{
  "num_hidden_layers": 10,
  "hidden_size": 128,
  "n_experts": 160,
  "experts_per_token": 6,
  "d_expert": 64,
  "d_shared_expert": 64,
  "hidden_act": "tanh_gelu",
  "moe_layers": [0, 1, 2, 3, 4, 5, 6, 7, 8, 9],
  "router_score": "softmax",
  "normalize_top_k": false,
  "routed_scale": 5.16,
  "balance_loss": 0.00071,
  "balance_bias": true,
  "router_z_loss": 0.001,
  "router_noise": 0.05,
  "shared_expert_gate": true,
  "init_std_router": 0.00851,
  "lr_router": 0.00153,
  "num_attention_heads": 8,
  "num_key_value_heads": 8,
  "head_dim": 32,
  "vocab_size": 8192,
  "norm": "rmsnorm",
  "norm_place": "pre",
  "norm_eps": 1e-06,
  "positions": "rope",
  "rope_theta": 10000.0,
  "rope_fraction": 1.0,
  "qk_norm": false,
  "attn_scale": 0.177,
  "tie_word_embeddings": true,
  "parallel_block": false,
  "init": "normal",
  "init_std_qkv": 0.0339,
  "init_std_o": 0.00535,
  "init_std_up": 0.0339,
  "init_std_down": 0.00379,
  "init_out_by_depth": true,
  "optimizer": "muon_variant",
  "learning_rate": 0.00867,
  "beta1": 0.95,
  "weight_decay": 0.032,
  "lr_head": 0.0186,
  "max_grad_norm": 1.0,
  "warmup_steps": 200,
  "schedule": "cos",
  "final_lr_fraction": 0.1,
  "batch_tokens": 131072,
  "max_seq_len": 1024,
  "doc_mask": true,
  "train_tokens": 678900000,
  "max_steps": 5180,
  "dataset": "wikipedia_en"
}
Below are experts of layer 5 (counted from 0) of a mixture-of-experts language model. Rows are named router (the router's row for the expert), up (a neuron's input weights, with its number), down (a neuron's output weights, with its number) and show model dimensions 0-127. Each number is 128 + 32 x the weight over its row's rms, rounded and kept within 0 to 255. Numbers have three digits each.
Before each expert's rows: a language model's description of what the expert responds to; "gets" lists some tokens that make up at least twice as much of what it gets as of all text. This comes from a sample of Wikipedia text that the model never trained on. Tokens count by the router's weight.

# expert 21
Description: Function words and verbs in biographical sentences after he/was, such as named, married, appointed, of, the, his.
gets: "of ", "his ", "as ", "a ", "the ", "was "
router:170187119137112131149148075184106068211118121113171125144131178133174139138113168126128121174160139143153177124173115171147153059148103060151149058118116065148159129125185078139122149129118097188154092133136061168168126122124113121124118040194184103131182189134173120129132077157132157159178103158130094133120143141104107133134117136126159121130100151113110127116090127129127112116085
up0:115119143102137110122098180142130069171156103096099138206170138140088131181126132081126148127166121154132188166050131184092132149125117171131131117105096157115134163118109094126120140139101163121106183125091089119150147094196076137138076162109157122113136138129153164111125130037131107027094116068129169140153128129135154147171123075110131059091151147115086078076171114128133117123095
down0:187104111176140125130161184112109130100111124212133126123110101081066114150124137115103150123128168145135075092155066081079102120149105105089120141161166141161130081124108121118133097098105152155109110143159128063131118159091122148140117141073060161220082128112138141129106092134103177180116152166093126159110098154119105116138123187084075062117148091146153171145121105116153085088206
up1:148132107112143140099114087168159156126061108101127113069155152088163092176123150123156192083152152149130166137188079143127147093114114118139078124147169107027199104052184128104175168161118135060129111105159103192172063158126163173195137136121124126127137105156121100167118089137125091148123103104175105104150123144134105092144138164134134172129134135090159130080151128122113156089116
down1:161126151104176122090143126167109066178108130109151086130124166121119148149154148076124121152124227115117102160132117147157093197111163113130098111131120156154094124169123096044192159094098119106122111110187200102095087122141141096166113121177126128116119085183161138127133179125100173101121188141114148118164111130114140084112102112123191132137177133100220094144117194094140153127102

# expert 29
Description: Prepositions and conjunctions in biographies and sports careers, such as as a rookie, before, until, due to, According to.
gets: "as ", "to ", "for ", "by ", "with ", "the "
router:168183155157126161106159115150071105152131134116110169138113142131206160122127189141134126235171101122125153121152102160124139064135047090164124068149118127154155120102169061192086121109120116176138102096154122129151128147090115082114108131129187136127134156120130137191122065123136141169184112148083102137139115155137082152127125153136137108109092207140109180140105149106176097090105
up6:111193136152126147065146122127113136140128114092120084110131110138100127127129152076124133154088152150130157143150112098098136131105115102146149084108145170182185111038179112085116146057188063130107172132148053079166079100149134162140127083109169143129142209160146133113111186196139152150140132130101157160173147073110130114141075153139117059100136152106149117129150132095149160177171
down6:107119123150093082104153137113143147054160160116207140148168099154115080126133148167132092112166170136168165124139192075141148109148172137099127147100167106140111131197071081169101151119107152092108117127182135141123147132174138092147213143105114052197156140141086122115148161099102181151142113126174135093114128119139146143190165113113070114144171132119126162161066117095106114150069
up7:107163133120135123152136143104079175156121153070166137131182090099135151161093113105118114067163092181146146148112142148135159113130204133132111145128141160075084115125109174157093089116135147102124121097113128105098131136145170144119123133138154098171128080153094174133070117138171179113148150081111131196154177101121051107133050034124106081115095206171162140115099148095121157077134
down7:158067115141123170132130111145171128081199131105177155138105129115124138064138095207112118173123138116109156102152111154071122153131153107122115140157107123137161146138109112076148127189181120144102081095147118211144139104112136089124162168138118143081120139131092075078153136173073146037084147136105130133187154130173125169180136071103068153138136149118124097128129163184103111116065

# expert 47
Description: Syllables inside personal and place names in tables and lists, such as Mar, Sal, Car, Bh-up-athi, Gonz-á-lez.
gets: "ar", "am", "ur", "í", "Car", "Mar"
router:133144116141155122171154064165090114127081122131145128144086123132134174088123123126149104204189130097159142098212060146142134130137099108124136104154092088116136095087119080162105139125115106146174124125161138130129143135068133117144052093168199093124162136129116065121104109120159143113145105124113099165116122130156083144234098087077187114100052166124130148116079154111163134136172
up0:107079100144093147174091117089178113172131092140149142159125128137173139071100124135139143135091131118154157110109117145174113154167099165049145134150091152101184143173120193137045179142130115091038130112142109134144116091072089099152117142119104160092114144151185174143147175101135130143212059137136139054144138124108165142156142154122095175151186141142124136137113076130125144106162
down0:122104098147144132157107080100151154138116188094134182160111128162158086126179097120150124130158145125077139154155132129117195099137097124171139094119115068155110134145101105124060134174097138124055071088090209130135119120104154114131165144174134167072048121089077108143100156105142154114120126121119131099195168169129170088114105151161096101137139090045144086130089160148134068147151
up1:108094149188153120116144096140139113115129122145158153047126208135133163152107125144138143107116146090165116151121154147159127079111123091135114089139052094139124080183144131115131118085105174052152148123055135142119167126113110119171142010115127143115077105115178112123138106193127193071084102123152133125167116127168131197138124116143073082132133124133092136179105118135138161173150
down1:091178137084080110169173115207153094101111118128148113135104114092088084090120157091131170178172120119114155133064115089130117092126152101116098104106153148143145107164047154137132125173117131118169164170106110084136175151109085135086096081132164127054115109060125098069116191113117134178177146147131125110077118128171161156112143067106159123147143122105127113184152175073110113104155

# expert 49
Description: Verbs and auxiliaries after subjects or to in plot summaries and narratives, such as decide, have, had, went, make.
gets: "to ", "had ", "have ", "ing ", "not ", "has "
router:165189119165147126157124119157084129136138151150159135162137141149168168126131197127185113173157115134127122103137122132132116109115125104151131067118125081121180111071131086119106155134106178142181072134155066142152198144123116135126078075158218116104173163126138087182123098135128132210141131125119092188113190143126098128145094149134132065110129165117151199114089117147128101048112
up0:079114087137151125129134088131095192129120119130142221158057127141160135171162120112123101055152157154135102152063173128156163186109079109108098156183062081137147125122169092052140163212136126128111153118162149092159168109138156143136151112154148117182207124093143112152114135113146142124108161086120135150131170161122111103163161164150129115114167132124107175131147105157155084076114
down0:197201122110041094116116182166175123151108228114117124088183163135125145133126111161123133132080152100103135147101124146145045073132182140124130178096147144146167157135180163150122116075140151126084157135146114159128138134178111085181126101114145137093091117107087109120141110110144079084102130142185126170127136119107138181097105155082189130159102155098122097100118106159108147185141
up1:158172065122080126128157140111062188175155163130158120156117165127056139088099106191147092144157169130148106085094135138165146107133117121125126083151086125090174128106117144110109136154131147138106157102149150137150089137138117054111153073120160084116167159118139156057127095229150155123151151059161141110147143094123158192177159123158142107144105146125113166172083110117150080165081
down1:148128092061150099130044143162144120109130123094104169144137163162160182131136153105122177153125180095124094191105144125125089139200165087096111178136124127105146142124165108161103112139128132112095072097120037115151203109105157171129156152147150111154105112107097084097066150077090084136113115125159086133117099120113136114178098132099080135090099155156108101198164117098103104186166

# expert 9
Description: Colons and line breaks right after infobox field names, plus coordinate marks ′ ″ °, as in Genus:, Built:, HomoloGene:.
gets: ": ", "\n", "): ", "- ", "′", "\n  "
router:105132193134176121117152116146096112135131176114141152141108169179168183086139127118115060146119103104115120113147118194118149143189079093178129083124063147119186111136156148120104151097108111155135078071149111121170122119113073128135127148183117119098187150134103136167101109139185175147107136095128111148109131173176044229137101104062148145113105126106121143075107121104137104078111
up35:092145172092078108163060145148162144146085138153156130095137134184156084140106076113099127134108140115093099139118136111131212141099089134167124133075107129070210088133111137138082117148108169125164149104090123153114066149150109147136071207148136122091113137146097170146100154147132117170184165153143115128098122134176169063156182151150151089090113157110167158138063117061128143137099
down35:095109096108111155122158106135055157162151149132103116145154074099134160098149146174124136082102140193114107102151156121173062180138124135141168173139125163100149131099170141176097112132193101120108158136129099132136132110125156189192209111129122160126152078082133143132100158128142103153109199128137182115194075164104119118159084078110086146202133090136100138103156150194143140116175
up36:187092101134140106102108150076126118158152114159147154177151175108078140150121195108075104144113121103127099197126094097179100118158087178147207185156156105125103130131148148100161060112117141110144098120138155137114087096127134109113090197103178156164110166182128095036151106120116076166132138114116138090141129140135157117129164087112090131051102203081128100128134129115144132163143
down36:155124110160041086173084130103147094140117088108119126136164123141179139156144148087127149187179118124138113147034125153149181117087123054121122056158127159111063121105118127103097170142103121131163136115175110108091095152128175124126092152120135110116158232092127127193089122093110121100097106155174102095160134133105102110108122181142153096135154079162063118111181140106125130115104

# expert 58
Description: Single letters or short pieces after a capital inside unusual names, often with Y or accents, such as van Z-y-l, MacG-y-ver, Gy-ő-r.
gets: "O", "I", "y", "ay", "ah", "Y"
router:168113156124149149124169076128090122154125168165129129135083153143139146087141130146146094124160115119180133089151123139112134112172111089133129125197133110107198108145162104161108167082047122175160088127152126143149211152115119077139116131203209125123160129143132104117105115162124167147147096114126110144095131161152062142185134070103194126137093134087041124126067078109143111077131
up0:115123148095176079172121116183135105096110116094125105110110198133128132165137122146132117092104147146116150072134085128106172160119068110132146118159143020156172185112128130127090067109144127155128165138113124122171180124140100166096133131136138129084150169083117123113142123171156123156116122151130118132091186164153135124136077124144184066101107101156087137151072228102051154128187
down0:172129168082099134122090167172135122115095162117082086129135147110101141091158120134136093125130117159098158166176118098212125155173087027068044141107128112177162144123145091145142174142135131109057078110103107134182116145094125146144156130099106135124131142097130110119145132137159099154149140208094141157097147142179155081154084132140198129115161102147130173066159151176128123096107
up1:098145148179107114111193140132101201206109123149081132157150120133134181114099153117168122127090145163173070150119218111139077111020120131080164086138144140117124147114129074149068091165135103124087111108124120082123127138135107123094123102182105145137129077088124110122145126128114099127118158161126152092116157108111180106075101126086139163122198113116104132078175094109092167153171
down1:173111123147125150149109097105136145105164120116161125099159167167196119137127066132093139114137128160147154095133166125179061132125145138151116121058148163176176147187126131094128098094176129156109106143163151143115162118155116160135191156099093127143126176116155141144156119130176137179102158110156159140062118178147100141150203036150078101160100201152071124153082151172112169150157

# expert 41
Description: Forms of be, have and would after a subject, such as It is also, was held, were, had been, became.
gets: "was ", "is ", "were ", "are ", "be ", "been "
router:109170132134153119115143133153139135152155158117150158189100113127139164101087177127143097183154129088147117156195141144150179095156093129174131113166094134152139123098141127199123145128085177140146098060184066129186175129133060115142102103173189129139152157142175097176088136147167156141148128074109067162113164140149092194156111152113168094133096144124090163064114135114147124067090
up0:112135131095171143134181143161188153161065114152119167191151148107127075130057137148138101120100132144155172124096193100144125160202122056112166144129134140158110090141093166146090114125112116158100161119166173151107115163166152131146101083107160115202156178130147088190130120143122129093168128170121153099087119152117105100145162120140161106152123137228149101149108192151110135181166
down0:206124152096193126150126143156089120111125191197100142081139119168139134111141146120124109147134120153107098072084191165156124144142195203141103137077093055070126102137092140112115151115128077094130110170139134117111146121134151155071101120161087177090131175148178178132151116115134069187131069135123158177116080136098155129174094125138101115136115105135177147136083105137122142086085
up1:096136127131097071159124070164152173154095138103120129079137089136166121175085067165102151083096107101102171125095136078149107131111133103197088112137129085144141098121099134113156118100077135131146116133163150134123079096131168151129138167087152145148132114107043109134074093136184106138134124131155182126083189100135131095133177099108176158125183072138146092224123080089159109171103
down1:185177152162113082093148129068097121117086124117116146123074147149141140119116131091147047163164128159128091138161080123117143112176154168099113167175103114103121162112089171173134128138100184100069172116113128093112181146126148166118061164121149154139057129189197177120187128149109190114161126084093087131180092132113120110135080130135104106113082147116111157085079137135153170127138

# expert 10
Description: Opening quotation marks after said, asked or a colon, plus other punctuation such as commas, periods, ellipses, slashes and brackets.
gets: "\"", ": ", "- ", "(", "'", "\" "
router:122147119178132165128168101132125127158143198148183139169110147162135112101126150131145078109116147150124178131166146188131160119156088108177143127131087090127129101120143111137118171053089120114132043102174123114129184137127056124134136130174159126103148142127133121161067129206169153173118123109135107147085175129137079169151107155035160086097095119111064145058092130143149139083105
up0:132076115152180143117176117146185115145102142100131153179121115045131181150182122136173085194121097088099135111201129139127152135118114058150131160120116128131218134137098153088139121081164126083070128099175121130132092099129136142125178137137164106113112117120106097126077157176170090059117135128122179133100128100128160148153035115105132133122122195163071141138141136143140102093099
down0:210126126157059137124132159138086116128125129174133152123092129170072131145130157200144123169124097075109148110140153150131100174121131050097106129136148086070136104129168196133169079117123107169118096140157126158117075146050188135127092091140107104125119110061141070146104198132107105069117119159099127132197090091120134130134084192108143160132155119125118077126089112132151134156127
up1:122106171174181192148112065077128121121171089123144126149082147084121121128146135119172071126131121088107135107136137114140122084080119135151204119138081085122095140112145130069142114108116150142103090118174147148171141110198103107121147124043109134045183136166099134149173204177122049105111117136146163112136168132118147172133098144103152162146086129119097105103147141144089148164190
down1:138122089119216142114118120166105134170162152094143134109148119109151094103140092172116152144123083113161144086135121111160136120159132149142035137159082137095133126120114100132176109191148148116122131093097134131176131153194086116147045074167129151127114209133135204148167124175101099120159134060077143184096112099089125091134165067116095122120163139161117081171133105093107166140104

# expert 11
Description: Quantity words and determiners opening a noun phrase, such as both, several, many, most, first, three, plus Best in award tables.
gets: "two ", "first ", "a ", "all ", "three ", "more "
router:151143131173126156142165102135088131170092171142139126182135164171105138127109163111177105150140117112126147142144118157108152118115135102176141051144071106119163114042165091173128179127092114167142083069140096139177209166110118102151107065154144091115117173107156111145118055144188113167131075110107120164126153144118079172125091075118166121085093144095095144116078087145131100086104
up0:142150144187121110115105142111159175047169179125119148152108116099104185146150136121153161141153143127141137135161118125119137122095104136160120052123141137119189144129134150110150133156075119113180119178171181151159126083101148088095169197116163134156076151131147122090055129182203147186145157030121119101113093134120151140118136112079102068102086110108116135108096107175083154089119
down0:095078106109108174087173086110099136186147118122150099175193120115107114139149152139089066111141199109107144097179144181126125107166115125086127149092178129141151162127175175128215124093125091142152177135136101094099146067163152111127105098148155126156150137149124156157143087088084188123159045156138115156151118135109145152124111157102129148088192108122173151094139167176091155076095
up1:135120115157103189171157099109126069165150181088177118135142081150072143116101132229151112159171126104129127087114063083114143214054135116157162151118139123188157114106150142074177090130135141156103128116091130154146133106088088051145154121151111144075166101085088154111112130191157114123137127098092152168106130104148158128153155115200108130093120162109129134150153114133143130166101
down1:166114116152114087113141151202182126134132114087080130094120104093225138069111101138131153178082113154103142177155127133168111142184109089103107126108097183070131144128107065162105089099146167150111122125085126108077105154118139150107099113126099161168120133203154125162104107115075120120087147130098177071134085109070104132133117087136092122120137083142054134118123081130168135079184

# expert 2
Description: First pieces of content words like fl, stor, sh, pl in architecture and physical descriptions, e.g. flat-roofed, storeys, flanked.
gets: "fl", "sh", "pl", "m", "stor", "tr"
router:194119168130149160163146155164063143157111193108155180138141135147140104100076177093140126144133081072215150102125118137111150082125084085104133135138065127092132107081163132155116167137044207123133096091136096190121116156093100102137087091120136093109157141127125113135122111168153161136126102108090121137085117155168137146135091053048110115116119107132130121123100061107128079117128
up0:167146125142171125145143168114093084238133118176088150098168137090124131056138130111129124104112109083103102166096169127109163135127137093116121115143083176116110151136069099093120123116164129109088134107199130150076157170145149123140088154165136135131194174147153158085139174118102079129134157121136126124071122082120153095126139200141106138123117120174096084034113164150190172098136
down0:109061081083107115123121170071058116141138139052077156129081122093124151127124137110080096111125135159135079108113107118122048158120132095143176161148114117102066129112120143121130136140149198182156145121114127129140121178157127106107079155117056134169112140126189141094060127101129118101206146122093187127133128135138148140126151118104077136061180132117166120148099057113077144151106
up1:128152127099119140082123144138138135100116092075126103094084177184150153093115104173164127132097136140121174172100094130112103155190125144147144143158131179133157108117158085122069097130106114118164115081067113170087149137132144147095150104189152145182102101073140163148215122126089143187163153077129094093107112145089130172144162070194107140175169132116099116113065071105080112126084
down1:131089144076122143151163099129132110134106158080124095087154156115144120129086083163149171171078080074131150184076143115137084152089089115127085140143068173163109095151126163095148120176059150128124130075084086196055108140101090090118118160105101164127161110134110120110183136082123175130113122141154103115157035105088197132123116104187164130101118134178138147144091114120148139135128

# expert 14
Description: Function words following a noun or verb, mostly of, also the, to, with, including, regarding, e.g. separation of, conversion of.
gets: "of ", "the ", "to ", "with ", "for ", "by "
router:148178143157119185156168070125099119192124148132161140160084136178133175120109168140125097143127126115136171111143136182131175044174113051128147083152104139077123123129195134207083136105077121180119056107126098119176167165125059100138137113158165116112152178141172108132141133153151166148120073132124096185114152123143093164140112120121161061128097150102089148123097125125125126112119
up0:166166129096108152147156180143119139157129144107159102097151184113164170125157132117133102143116162148093136177103132182157097122106131091113101140104120127091172204176107170095116131091172132143085118123110080127144131155107144056109159083189114079088162115055116096103098100144135199088096097053143085120148116084092082178145087126125118073156113140093153152100103154147099060094150
down0:109141129113112130098103138167152110073132149170120142117119102153154067111118154098108159090086088130147147117154092090074174107129134169137133083147136141101133189121151093103088106166127139065156134120132168135148108122129082157166128095166176134078139172185141166132178151172105117168078135126094112116137142064180146077096161158085149157092035108121126111065125105096157161225101
up1:105132155108161114200145048117127145120168091179135157154078082082099075144112143147073150127150090146095162143176143152120181079150101181144146141171117163104187156143128155127167155106093098113109157134096162155145138164113158136156144087146159128123121096155085097108136148174125192171180164131081124128178100073123149132116191105104081168163088120132110126166104215120100131101152
down1:115165138148093072100136166163117185146171157123124140091068118198156098117133129066061101133164119106108128114081089089144107148117084162152108178085120145152109102063111128134136122102170150071138101111127143143173142205059074161130140164120116123082107083090129143128151158144160143097109192126152134166102138121106090145062082145153108132137132146178093111104106157120200186158134

# expert 13
Description: Inner pieces of foreign names, especially Slavic and Romanian surnames (Dimit-ro-v, Volodym-y-r), plus markdown table divider rows.
gets: "y", "or", "es", "ro", "a", "o"
router:146135138168150113096133118157111103140107135140124180124130163185187154084107136097176066145147103129139138098179110117111138131137125111131145094139108126071143127137151107167074188114108110147160089123155116180173189150098091106136134128195154098097126137172150071139074101199158148160130101143096116213135170135191124160150157098131160093066104160096070152099128089056128099080154
up16:108084105163120102162145109116136130104148162102134065160086139115142104121125125027130067159119171128126093166116113109118101112081135112197183151109120136186130083124071199153104119090093121131123085124087162174149150179146081147099104124127075103099094142160139084082101074142158107102141093091121098104176116106127105110144097085138205117136100151167129147138100078135185141163071
down16:140147126126126139197136151140113110166108196072098113165160122161107137129170114135149141155125117103147139137133142135098179103114138168165097125184099102068106178144097130050133065144146116151154172088164170116142104172106108129113149156121223093094078111067115112125053109089103069076113146109131079144103151118145172100147083143119187201154138182135113156130106140105112155101151
up17:056110147099163165140083154169160101131132143162143107109118187171137113141080084179107150086193101146145137106087188145110143105118104074103125101139177085100123122117103163124175130099144107173083120137146114130197148148097130175076121123155101139165206190151134094119122178116096113131125112102188133188145171136180074087182117090138084104127181124124079119103110114128148101116165
down17:104159125160103145092212033118101106129172128165161161122149149094109196161145077141101144082079118165129083147115129192117126114172090122146105089178150127132098110067106113104156085183149146177170123129098101143177112181105123163117122109086106123118116112130108132138126115127091129149107129134179164148098172179101118130159113131120167162136127184171243122161100137143124111165149

# expert 23
Description: Prepositions introducing places or dates, above all in after found or described, plus within, during, throughout, near.
gets: "in ", "the ", "In ", "at ", "on ", "of "
router:150152135126123141136178084131053111197127145153165163132131171147187149095135137115150103183133100108195119098133120138103130085117096076147130067192105124093127127118148127170116136046075135210106096121164081119170203191103094100121120103109152141126133178166188130211121112140136152130140122051131114134081127156157100143124134089132113127118122141141115190128110112116158122096097
up1:138083159104103152098159125137112120091117173119193100106114109176086115080155133107134104120108153138179114108160132119122125103145165165192119152113114097170078121124090206076127131114136134105119093142162140106145186074153178109155122162121153151137075162190121143168159185129134168098135174153123140152018085137125063177151110117126148088149180134118162155177139143177158129148189
down1:096091140164115058120096119082169156048084085151075173102127083125187104114133100153122095137182098119132137110099110163074090116119133079091124097180136095108154087103132082155144080071105169143125136083108076130164120136127088102171186132122074151164124082132180146130130110127124137141080097112118141143153154105090214108098180090165106115110139161162086169154140126149134154169123
up2:167127193099087107129155160144074102154122122197126070135073144113081091135127124176091085126170086114073091127161109130095115146146129149113079090120142161122160163140161129153107188064116134196118180125137219092150122100111097098182119096108109107104171082062106174105107128124118116143125090111100078176138159174077119142123127145146076130116165135113117127114131077104146184110154
down2:128073165083066113073158097139137121127130106166064135128071137128113158114096130150102147144133090093178086161108076108087104104178105130132130181175168172149155130170103103172076125121166118147126093092109138135168090145143157156137082089102146114146129109110135103107152129141164067103142194159136070136155097080096134126093218131190099146141121143156104085159124102185116177142187

# expert 53
Description: Short middle pieces like or, en, el, in ending before a suffix, as in bachel-or, citiz-en-ship, cous-in, Journ-al-ism.
gets: "or", "en", "er", "el", "in", "on"
router:144141130142231160180143078135137104149120118137144133154121156141145117129145119128147118171139093143165207155155054123107118082183139135126181121109127082081167113061133090120093162101106115133160079138168085130114117103138124104125096057112126054115146174176139095147117115124146199138156081100131093152102137162173117120137131098124171083113064179097091134075115087071108101145120
up0:136143096094127186094118155176133088128128142091118091137138155124110215142191124161138099147120185129095135132130112092131196065113098155122096125123203130141166157109138115144124153080061118079123142141115148184048111110146066046089171091151171106110114103078153130121135160106141114186157138115062120163104121135157158113152101186103146097175148150124126129167104126131149081137090
down0:090095103209088103126147158030127201110112098138125145206106092114209163108104129164175137170092155150152136115129125121126111138110105144102138152125120138124067095120151118125142123157112128156130167149127125064193110190149129188104174132087173158158161096096113112107157142154133174173158083131114069151103155142105091089134187139143105148111125085107103162165140147086082142125152
up1:114125105162174170083151106113091116077165166110138110137124089096189129127116115125135162135118170106079132170064103219100095107120175132138194126138149113120115110137136109120127109181132092138110099137106115181079150117125134143121136184120105110045191146185106110139191122068126162162141051072162154143092121085124142115156129114086097119067134112118072124116107164109085116087085
down1:140120167127165135161129145138164121184149120121117065141125154072119114178071133103113170172116128123186118136152099103192123134138151079130142128093152155116192140128132063109153074116153104182136101153161129155130045204082113117145139154087111156106137135123091094084106139109157123107124200133083123102146205130136155115150088157072088134120137197135157137153141130220174113119144

# expert 61
Description: Single capital letters inside acronyms and codes or starting names, such as CE-T, LGB-T-Q, N-BC, E-F-1.
gets: "T", "S", "P", "C", "F", "L"
router:121137179173144148120141117159088126153063192177140128188108186172155166068130139080138094127129102107130145124131125147088190096132087105119229141157125085096180089138138098145121125136108147146158097126212134158151147204078095100149120153184110099091148136144124152138094044125149106137159119154091116113110127184113136162150110103125128105106081141086142132115153084079132113086107
up4:166121077140141124109147128118111055133154183148134098125109116082171136145194159095175115149154141124170114197087101140151115186131153091138134105140089131110107096109127166138075153093158085125210134120176137146083115162195135114123094196088094173097157204138123160139089129152115126065159075150109135081131124111096121137091166096155138181177088179151088132148138116130160138106092
down4:136167133168101105082121126122088209173156162115111158079153131147062117168102117090089171123102158173178093044114148093151077164074128126138130106139123161127141089190098119146199116144118128107105149116133067084173169135159110089098103074149099110125183080112179146126087115093106085123104107054101115137101138117151117060151099096142148083121128117140149099115166092143142126157133
up5:086140125115149101132187141120150082119169134077156157121158110133128072106181099151158187130167106124141125132152133130096130172116100121136150115085113105109108127074052157134124206151112096127129095160193119150141116129088174111118111152151072090142120172119194136141135134174177099198168081123179102156109196164107119091072150146169114112123155101201129068170159089156131131090127
down5:113094155131120144162105159131135120064112181135121084123153180133162090179168092067136151187098144080119151103141169157117168134183091147092098192153079116139139108084166174125211118078103152115104158142131143086108105156193127163129155117103097148143108124144101105141097151130091107134087140067109131124188163072066157117092134112171076115123100093150108148166168137165098159179131

# expert 8
Description: Line breaks and heading markers in structured text like infoboxes, taxoboxes and tables, e.g. after Biographical details, Genus, Born, ===.
gets: "\n", "\n\n", "==", ". ", "===", "Animalia"
router:155124179126143137115135117157098060138120144130220148133120161170150179105069128129126091141152128126140171169127093167119132128147073112169170065124083112155179111129131128119109165062048122145138053091155138124181155124138095112171104128162158068104182137186100116131108112144173179169119085088098162171083126157135090169155112116113138140087088115107125129094128126125070104077125
up35:100119117125145141116152127108083137120056121110131110132153152141177113123052149140148116158107136136133076085145123138147138127041144192142140134148092110132120178091143154090182123114139150097132077119165059112136172098147169131170091152171079123112086144147059145111122105140150092156139121114077147071156148140118057130117115186124093116133147197070145091158069094129140198066168
down35:073155107130102123037144128169120116109087151170160187178130124122065121096155167181144130086113123125099096147034127135135164195150198193088169107118105165137119129111141095126102143096143136161182160091126160128096118099133133173120127094128156132137159151154159152087130068051105143135113110050107121133129128125134146115142076172113102146090165187149132102124154150154073152128122
up36:115140080148127119067150096136121162207095128101184111113126069136096085133137147138153107074104156079106142085083096114159089167086085120148129113172060174049189188114103104159120176138141122090179109081122157131096076140111132130126180132130141130120084160157151108107150126124103117146176101144067163114145117099155136107131146109223109196139139130127102143084099126156153163117112
down36:120174111103114088166132074167137087127113110197101175176085117147141125141104085148188099109070125134150203131119168104104169107182116126124098158107185098133165090152113065121127112131170156127080135132127115110196199159117125092137189159097149118163138112082177155184179110135120124120071167102101093119099154085083168182118099150154157130110169126143137153149173128120117077145112

# expert 63
Description: Pipes and single capital letters inside data rows full of numbers and scores, such as A | A | Q2, and Esports.
gets: "| ", "|", " ", "; ", ".", "E"
router:164168154113142200179147080148099144173117178126134133157120163168144174094089166131144094163131139130139122142134135212105138086115129064163127123178108103084132039099147135178099151102044141148136082106168124127132138163075050086151130132175164098129159125124128123166113116153126159166164088136087118122125147177158081132144112102060145141125070126098084132086131085113149107113129
up21:118091064095164155116065163147096113100112120102093152130190151154165113095113093152069153146142092144130129139155068197091113100117104101139111156103081106119110123121152086120080124143095122202157159135217149169099132126122135092152121140120177139110130117112116100076097150161103172134081095105092153139179106125107155106201139105102172108090098170171140096162131050158147082125174
down21:122169112088107105116114141139127183128187123172125084077115136128104099079153161110141079206139103095099133118155122139048122162118131096138143113173158080165113112117080165148139087153195155075152113096066146171160095086113203141138095120150161059120110127142108093094162191075130104121169163088120117192103150151132135144153159139154121130115119080147070112127143094119126166069115
up22:149158158090138139121175104124149140076177130147064113169177099156181133120119185069101132142166121137150186055054171183160102124143155088183180131161171116141079051163113140138115170124111152126139082146110117166153133079063109090183126128124140124126092126091124153174178104136118063162149120116125098158150093152130104146094135124119099152060170118125134159113111118098096099148138
down22:093058121124103151127082157132126131198142169110147138112133068158113152071125095137157148114149157107109082152162144099101090118106186096071086171144057140149131155129134093078165149130075132125143139155154137145096166184129178128100054117122197149143118129168093174097097131144160186150127173104115185124104122074121095059131110142116144106175134172133120123065149178080129105126098

# expert 36
Description: Second or middle pieces of ordinary lowercase words, often before -ed or -ing, such as outlets, alleviate, outfit, insurance, hydraulic.
gets: "f", "d", "l", "li", "s", "n"
router:139138136161197197090154151132109132143098175149163163144132126116122120079071150083116152136184083137089157161132069150102156104132115140109114141183102112103146120126138138172061157106073182142151115136137114209158143129085059130158096137114126128100156152164196064146092144184115159143193121104106129172132134151189118148150129104129165103098136162125123172112064055144161122122152
up0:119099118076163185141120136149094087097106124117154117185091130122112166072121188101056074154075092136119107111196151115146055122128101130167128178127176161163173106098119151154110148115127099120094132099099124143162173126166161146080156086077115120118148132195171078152105132134152115204107125140196159119148105120111121159102158092115154113180143137082095214134104128114098108113122
down0:130164063117089119076148113151152098142163076166103142152203154161128183136157121199136087149163129098157136161118162231109143119132146096157120177157121133178151099113102138074173145112155131137137165120073095128119129189095123125151086116057168138113153102121124081107154139130104055126136201170137121156158128138121108159179099114109128129096147152179074135115136163185119137168150
up1:112113166109125130137163123100072155138135082160167070164112134117124089109123091171125153102101076154149113149155128157137152178194096128071099140191136147130121087143152163147127084107132155180136128184186042128151118123103134134153099116140111150087116129046149129172103017129130114107156102091110103079148110180118142133068128167132154128163147129090176153137101142126172054132140
down1:132207114086161120103099147139108145144098159150139114154136109132069122187167131141184101104167194148133097086164104107139137168088131121198179089169124120174113128113149076101177157120119178149127120095071111120157106078146132151101089130146080105140138157163137172123148166145101106152187141125176170073109135106122175043128117162080168100130114070088125093172084083132112153138133